Experts of a small language model.
Experts: 1 pick a token, a sigmoid router.
Below are experts of layer 3 (counted from 0) of a mixture-of-experts language model. Rows are named router (the router's row for the expert), gate (a neuron's input weights, with its number), up (a neuron's input weights, with its number), down (a neuron's output weights, with its number) and show model dimensions 0-79. Each number is 128 + 24 x the weight over its row's rms, rounded and kept within 0 to 255.
After each expert's rows: "comes after" lists some tokens at least twice as common just before its tokens as in all text. This comes from a sample of Wikipedia text that the model never trained on. Tokens count by the router's weight.

# expert 2
router [133 119 146  87 126 130 110 117 141 109  79 137 123  99 119 141  74 122 143 175 133 107 142  80  98  98 117 154 147  97 107 124 118 131 103 103  92 139 148  92  86 110 177 133 179 120 113 133 136 170  94  84 103 100 125  71 162 141 143 104 109 123  90 151 121  78 115 107 155 118  94 101  89 117 132 147 114 148 111 142]
gate27 [ 93 137  95 107 123 149 142 120 121 139 140 145 121 131  93  93 139 147  98 104 134 132 201 131 131 117 139 150 108  98  95 118 111 144  97 137 142 111 172 160 126 130 114 113 161 144 166 140 146 143 116 137  78 127 147 119 175 131  92 130 112 190 127 112 132 122 127 140 148 143 145 129 130 120 147  94  76  97 128 161]
up27 [132 138 116 141 151 152 113 133 114 143 139 108 116 101  91 116 106  79 124 123 149 143  92 133  67 104 168 114 123 154 148 119 201  99 127 128  82 123 114 109  89 111 171 149 144  99 100 115  87 151 146 156 119 148 144 148 153 118  69 171 102 127 110 142 132 157 126 151 141 116 117  97 116 138  87 131 125 120 124  94]
down27 [118 150 126  99 100 155  98 132 141 117  97 107 134 142 146 152 116 121 133 136 128 133 128 111 149 115 143 199 143  80 146 182 158  92  89 146 124 107 121 117 131 130 129 155 128 186 125  92 170 103 120 155 132 153 134  98 102 124  95 110 138 140 101 173 118 124 127  81 141 122 113 108 150 152 140 125 140  99 134  69]
comes after: " |", ",", ";", "),", " is", " that"

# expert 16
router [133 117 113 106 131 124  80 134 133 116 101 133 141 117  93 131  79 115 145 160 143 113 168 102 101 121 108 136 143  89 107 118  84 140  99  93 103 151 168 110  79 103 171 146 151 105 107 102 154 166  82  83 115 111 123 103 162 130 133 140 112 135  94 161 139  98 116 102 158 100 109 119 119  95 127 135 103 147 122 130]
gate0 [132 152 114 122 102  99 156 134 128 149  95  87 113 142 152  92 147 118 152 150 124 148 143 119  89 161 129 106 114 140 145 124 126 156 108  96  79  76 158 117 100 132 154 122 108  82 148 122 125 154 159 140 137 119 167 133 119 143 141 113 131 133 101 150 141 129 121 132 136 166 119  87  98 127 168 151  99 101 156  94]
up0 [141 110 147 137 115 124 162 129 119 145 186 107  86 130 159 128  97 177 167 165 136 135 153 134 140 120  99 132 129 147 104 127 151 139 155  99 147 143 138 109 128 140 139 115 160 121 111 134  76 153 118 120 113  97 166 159 108  96 138 147 146 131 145 126 134 132 110 181 119 121 119 131 121 133 148 146 109 152 137 101]
down0 [ 93 110  76 149 132 187 107 114 133 100 139 134 153 130 146 130 167 129  94 124 135 132 145 103 121 136 139 112  78 128 128 119 139  69 168 158 133 155 137 100 138 140 135 113 130 118 135  93 143 102 115 110 136 102 153 145 113 140 145 145 120 114 139 142  97 163 127 161 127 145 109 188 141 188 108 161 111 110 140 135]
comes after: "0", "2", "'", "C", "T", "″"

# expert 20
router [140  98 142  88 120 136  93 124 150 103  97 143 129 104 127 125  88 109 128 169 139 100 142 109  90  96 116 151 150  89 106 121 108 134 109  96 101 149 144 107  83 107 166 127 167 110 110 124 112 169  91  87 104 113 124  75 156 134 146 119  92 135  94 161 131  82 113 102 159 123 108  90  91  95 127 143 108 159 107 126]
gate1 [147 164 100 113 118 150 128 136 112 147 114  82 111 122 128 124 110 150 117 189 106 111 116 111 124  68 128 154 168 140 125 149 150  75 101  77 147 129 149 132 116  96 127 132 163 135 152 163  86 152 132  81 172 122  93  89 125 110 139 124  66 115  87 151 128 128 102 154 145 138 103 131 143 129 162 164 178 147  89 147]
up1 [119 182  96  84  90 169 102 165  94 143 154  97 106 125 135 109 133 154 119 141  75 111 118 136  95  79 136 153 143 130 128 168 180 116 110 119 149 110 158 130 122 107 112 129 145 122 171 166  99 135 114 106 152 131 116  93 121 121 162 126 108 126 110 104 100 122 107 141 161 153 111 117 125 135 125 148 179 158  51 126]
down1 [106 129 144 128 144 109 141 143 153 171 153 122  98 133 120 112 122 124 147  67 143 102 137 133 113 136 123 123  88 119 114 110 153 149 141 112 122  87 153 146 128 121 146  73 155 154 104 130 106 106 126 129  89 132 148 146 142 138 138 124  91 124 175 111 127 163 144  92 154 101 140 165 114 119 113 113  84 109 128 105]
comes after: ",", " and", " (", "ed", " due", " /"

# expert 7
router [148  86 131  95 128 127  94 131 137  92  92 145 139 115 125 115  87 113 119 152 148 105 142 112  90  96 126 141 146  98  99 126 106 130 116  94  96 155 149 110  84 108 167 127 160 105  99 131 109 176  91  91 102 121 127  80 153 132 126 124  95 143  93 165 141  93 114  99 165 104 112  88  88  93 117 151 113 165 118 107]
gate13 [120  49 133 133 159 143  91 124 153 134 134 138 150 136 135 137 146  92  89 122 148 164  99 119 142 105 108 142 122 146 107 107 146 120 111 130 145 126 193 118  87 120 130 128 124 109 109  92 149 137 124  87 117 153 167 129  84  54 153 109 126 124 106 172 143 115 129  85 127 128 162 104 159  87 116 112 138 102 129 112]
up13 [128  89 136 113 104 113 169 138  82 112 147 161 100 152 157 145 104 150 125 154 121  97  97 150 103 108 112 120 146 120  75 148 132 121 142 164 136 103  98 142 116 155 116  89  95 114 134 135 145 122  76 152 172 113 104  72 178 128 118 127 159  92 132  83 133 100 128 116 162 105 101 111 126 131  95 109 121 141 112 127]
down13 [121 134 142 106 116 130 118 132 136 164 117 132 135 107 110  96 116 134 104 106 150 177 172  63 120 142 137 131 112  83 149 106 118 131 110 133 133  83  80 138 107 106 137 100 152 143 111 103 129 139 139 108  95  92 146 116 126 138  84 128 152 173 128 127 120 136 131 139 158 116 132 157 133  99 146 175 108 141 120 143]
comes after: "0", "9", "1", "2", "8", "–"

# expert 21
router [140  95 134  91 120 132  93 128 145  98  98 149 125 109 124 120  86 119 128 160 140 100 146 101  87 102 117 146 150  93 110 119  98 129 104  90  98 142 148 109  89 100 173 128 164 107 103 126 125 175  89  85 100 119 129  80 160 138 140 117  99 135  93 166 132  83 115 107 167 113  99  98  92  95 130 136 105 154 114 117]
gate9 [152 107 151  90 127 124 122 123 138 108 102 150 127 118 127 132  86 119 132 163 128 105 151 120  84 112 124 129 139 110 118 128  90 136 128 102  98 143 140 112 110  83 182 114 148 114 125 116 120 181  94  88 125 111 121  90 163 114 138 143  80 127  69 157 124  69 121 106 164 115 119  98  74 109 116 133 121 172 113 119]
up9 [122 152 140 140 116 123 177 158 110 146 178  97 129  57 124 111 138  99 112 136 133 129 125 103 119 155 143 119 114 156 135 144 150 148 129 130 170 142 147 111 173 111 146  86 101 149  98  75 128 124 113 159 140 144 108 157 137 101 104  90 134 101 134 130 115 136 150 135 138 125 103 136 169  72 143  99  93 146 146 136]
down9 [112  77 135 112 116 100 110 109 139 150 105 142 122  88 156 132 107 115  71 179 146 145 158 128 100 136 126 102 200 140 155 171 144 116 124 143 146 166 133 116 117 115 164 128 132 136 114 119 120 193 127 136 131 105 128 122  98 147 161 113 128 116 120 136 129  65 110 140 147 138 105 138 111  87 117 107 113 173 101 155]
comes after: " ", " |", ")", "°", " January", " December"

# expert 18
router [143  96 147  82 109 137  91 127 140  88 111 144 128 101 127 130  90 107 120 143 153 119 148  94  72  96 128 153 136 105 124 112  94 146  99 101 105 144 155  93  90 117 166 122 139 110  97 127 123 159 105  97  98 115 136  84 153 143 145 106 111 128  92 151 144  91 123  95 151 102 111  79  91  83 109 134 113 153 112 105]
gate4 [105 118 141 100 156 115  81 129 158 133 111 134 124 120 167 148 112 139 126 128 132 148 175 174 121 126 157 124 152 137  70 110  72 127 119 134 122 134 129  99  73 130 167 106 133 152 109 102 132 133 174 112 151  85  82 132 123 130 180 174 154 105 141 135 130 119 110  94 165 159 148 148 142 125 129  93 125 108 132 158]
up4 [107 109  83 128 145 112 138 141 110  97 151 107 163 119 130 123 142  96 120 110 105 170 144  73 129 114 139 119 168 135 202 152 116  98 127 115 143 125 109 151 162 125 131 179  99 127 133 146 141 121  74 121 103 146  70 155 126 137 112 125  99 137 143 145 136 129 142 158 129 103 150 129 111 126 123 153 145 150 130 123]
down4 [116 159 159 105  85 124 123 131 101 159 105 114 117 136 115 164 118 163 152 154 144 133  81 129 156 173 117 101 133 130 137 127 124 103 119 119 111 123 134 127 143 129 124 109 130 101 136 122 113 179 125 180 121 103 119 131 147 115 150 124 115 149  79 131 137 143 108 102 111 148 166 169 112 140  75 147 152 111  73 120]
comes after: " in", ".", " of", " to", "\"", ")"

# expert 4
router [136  94 141  74  89 134 126 133 136  87  95 138 158  92 135 101 104  97 118 171 116  86 120 105 114  94 124 166 158 104 120 130 102 128 111  90 101 143 121 133 115 106 159 131 165  93  75 123 122 177  87  94  95 131 121 105 154 148 135 114  91 140  90 169 125  96 118 104 164 103 117 108  74 101 135 145  98 151 124 107]
gate14 [142 130 143 100  84 100 120 142 129 113 123  57 149 139 130  86 105 125 169 119 124 116  79 146 131 139 117 130 144 122 169 114 136 137 131 106 162 161 135  70 167 141 157 152 113 134 129 154 137 148 104 136 135 123  97 103 164 127 140 129 143 120 165 143 137 143 139 148 151  88 156 128 125 109 125 160 126 132 139 163]
up14 [ 89 161 123 100  85 134 141 137 111 133 116 134 168 157 148 115 156 162 130 122  88 124 145 110 136 122 132 135  93 144 109 130 156  93 151 130 148 109 133 105  93 132 111 163 133 142 117 105 103 155  90 122 120 132 130 139 126 124 139 146 154  85 158 103 151 145  97 107 106 164 118 132  95 107 194 128 128 136 101 150]
down14 [136  84 123 107 133 109 136 136 135 169 130 117 138 147 131 105 140 140 100 154 164 114 159 135 116 106 103 141 104 165 140 131 127 133 148 165 148 165 120 122 139 112 112 132 137 129  81 111 108 134 120 130 145 140 126 108 106 119 168 113 115 144 128 130 108 150 133 139 139 144 144  99 183 119  71 128 169 149 111 137]
comes after: " the", " The", "The", " a", " his", " an"

# expert 0
router [149  94 138  87 114 130  96 120 144  96  93 143 132 105 132 126  89 110 126 164 142 107 140 108  92  97 119 150 150  88 106 119 107 139 108  95  93 155 151 107  85 104 166 124 166 111 101 122 114 172  87  87  96 106 131  85 152 141 143 120 101 134  92 162 135  84 119 104 162 112 104  89  94  97 124 148  98 151 108 117]
gate0 [148 164 102 114 137 124  90 135 113 150 124 163 175 113 144 135 136 142 144 101 125 122 142 153 124 154 144  99 104 137 114 147 167 134 145 105 117 150 143 150 115 115  93 105 121 135 118 136 157 118 153  90 123 163 139 115 122 104 164 113 139 118 143 136  94 123 118 123 154 141 103 109 133 123 182 143 113 143 143 134]
up0 [130 159 111 126 100 105  70 151 109 133 141 112 120  92 128 163 149 123 161 105 161 105 122 119 127 175 148  94  97 152 132 150 141 114 124 144 128 135 112 180  70 109 122 148 133 120 114 138 138 110 122  94  92 107 127 100  96 110 140  81 135 123 149 125  96 133 163 131 149 129 139 132 150  79 189 116 124 113 122 112]
down0 [144 153 129 157 101  79 126 123 138 129 124 113 127 129 173  95  97 105 126  91 100 140  92 164 151 123 114 103 141 165 180 123 109 103 155 167 149 142 125 103  81 134 112 152 122 137 126 122  80  82 151  93 116 108  84  74 113 157 106 115 118 137  97 128 125 168 118 130 148  90 144 162 148 126 158 126 122  96 137 147]
comes after: "|", " of", " in", ":", " a", " by"

# expert 19
router [150 109 134  87 118 129  99 130 145 107  99 136 133 110 135 130  84 115 135 157 135  98 150 113  95  93 123 142 144  94 113 116 112 132 111 110 103 138 153 111  91 101 156 134 160 109 104 117 115 170  95  80  98 105 126  88 145 137 154 127 111 113  74 168 128  71 108 107 170 123  95  94 106  99 111 136 105 152 107 130]
gate14 [114 169 115  80 125 128 159 125  83 134  74 175 146 140 114 140 148 186 124 185 131 150 195 102 151 154 143 142 139 130 100 136 137 107 137 131 133 158  88 143 132 141 117 167 123 112 135  86 103 135 164 125 125 132 167  95 117 130  99 145 104 132 124 134 103  96 143 168  94 128 121 131 160 138 122 146 142 139 102 102]
up14 [ 92 151  77 129 145 117 120 131 114 161 148 132  83 124 104 148 141 104 172 135 118 145 104 119 114 144 113 119 146  79 125 153 103 148 175 135  63 102  57 112 122 142  91 109 129 125 132 145 122 155 108 137 113 150 161 121 109 110 136  87 145 150 123 151  75 118 165 152 158 147 130 127 101 156 120 120 151 138 136 137]
down14 [120 107 120 136  94 127 125 116  96 143 168  94 117 136 138 162 112 186  64 109 106 126 114 126 157 114 124 129 135 162 103  99 146 138 154 144 153 144 140 119 109 146 137 167 158  64 160 112 123 137 153  98 145 146 107 145 137 147 107 171 115 125 119 136 183 115 123 159 118  79 151 148 144 123 101 106 126 124 148 119]
comes after: " ", "–", " to", "==", " ==", " ==="

# expert 12
router [146  96 130 115 123 130 112 105 138  92  82 143 126 132 109 127  95 110 142 169 140  90 145 102 108 107 117 130 148  98 112 110  90 125  97  97  98 146 128 111  87 120 177 142 172  92 101 103 134 163  92  86  94 127 130  87 164 140 136 130 111 124  99 160 129  75 115 101 165 108  95 108 106 113 126 131 111 148 123 123]
gate13 [113 106 142  98 110 148  95 160 121 110 134 162 161 154  68  75 137 155 127 118 149 135 131 104 147 136 130 127 117 132 106 105 135 124 105 116 117 187 147 173 116 118 109 135 134 155 145  72 120 150 145 120 108 167 131 125 129 130 105 148 159 118 128 119  90 131 127 174 114 144 136 119 121 117 111 135 105 113 119 106]
up13 [127 202 179 123 111 119 130  74 133  69 126  94 122 137 164 102 135 156 126  78 122 148 132 123 126 129  80 143 111 190 107 140 131 109 133 136 127 118 155 114 126 132 130 158 130 107 148 145 148 134 161 150 107 107 155 125 141 108  94 127 153 112 135 100 124 124 122 193 161 160 145 111 119 124 139 137 111 115 143 140]
down13 [156 146 137 109 108 124 168 107 142  96 150 155 105 145 171  86 143 120 165 133 134 161 134 127 119 108 153 121 115 195 170 120 162 115 119 132 150 162 107  71 112 108 110 146  76 128 107 103  91 133 136 176 135  98 121 135 124 134 140 172 102 116 105 128 167 135 131 114 129 106 144 116  93 115  73 125 106 119 114 171]
comes after: ".", "0", "5", "7", "6", "8"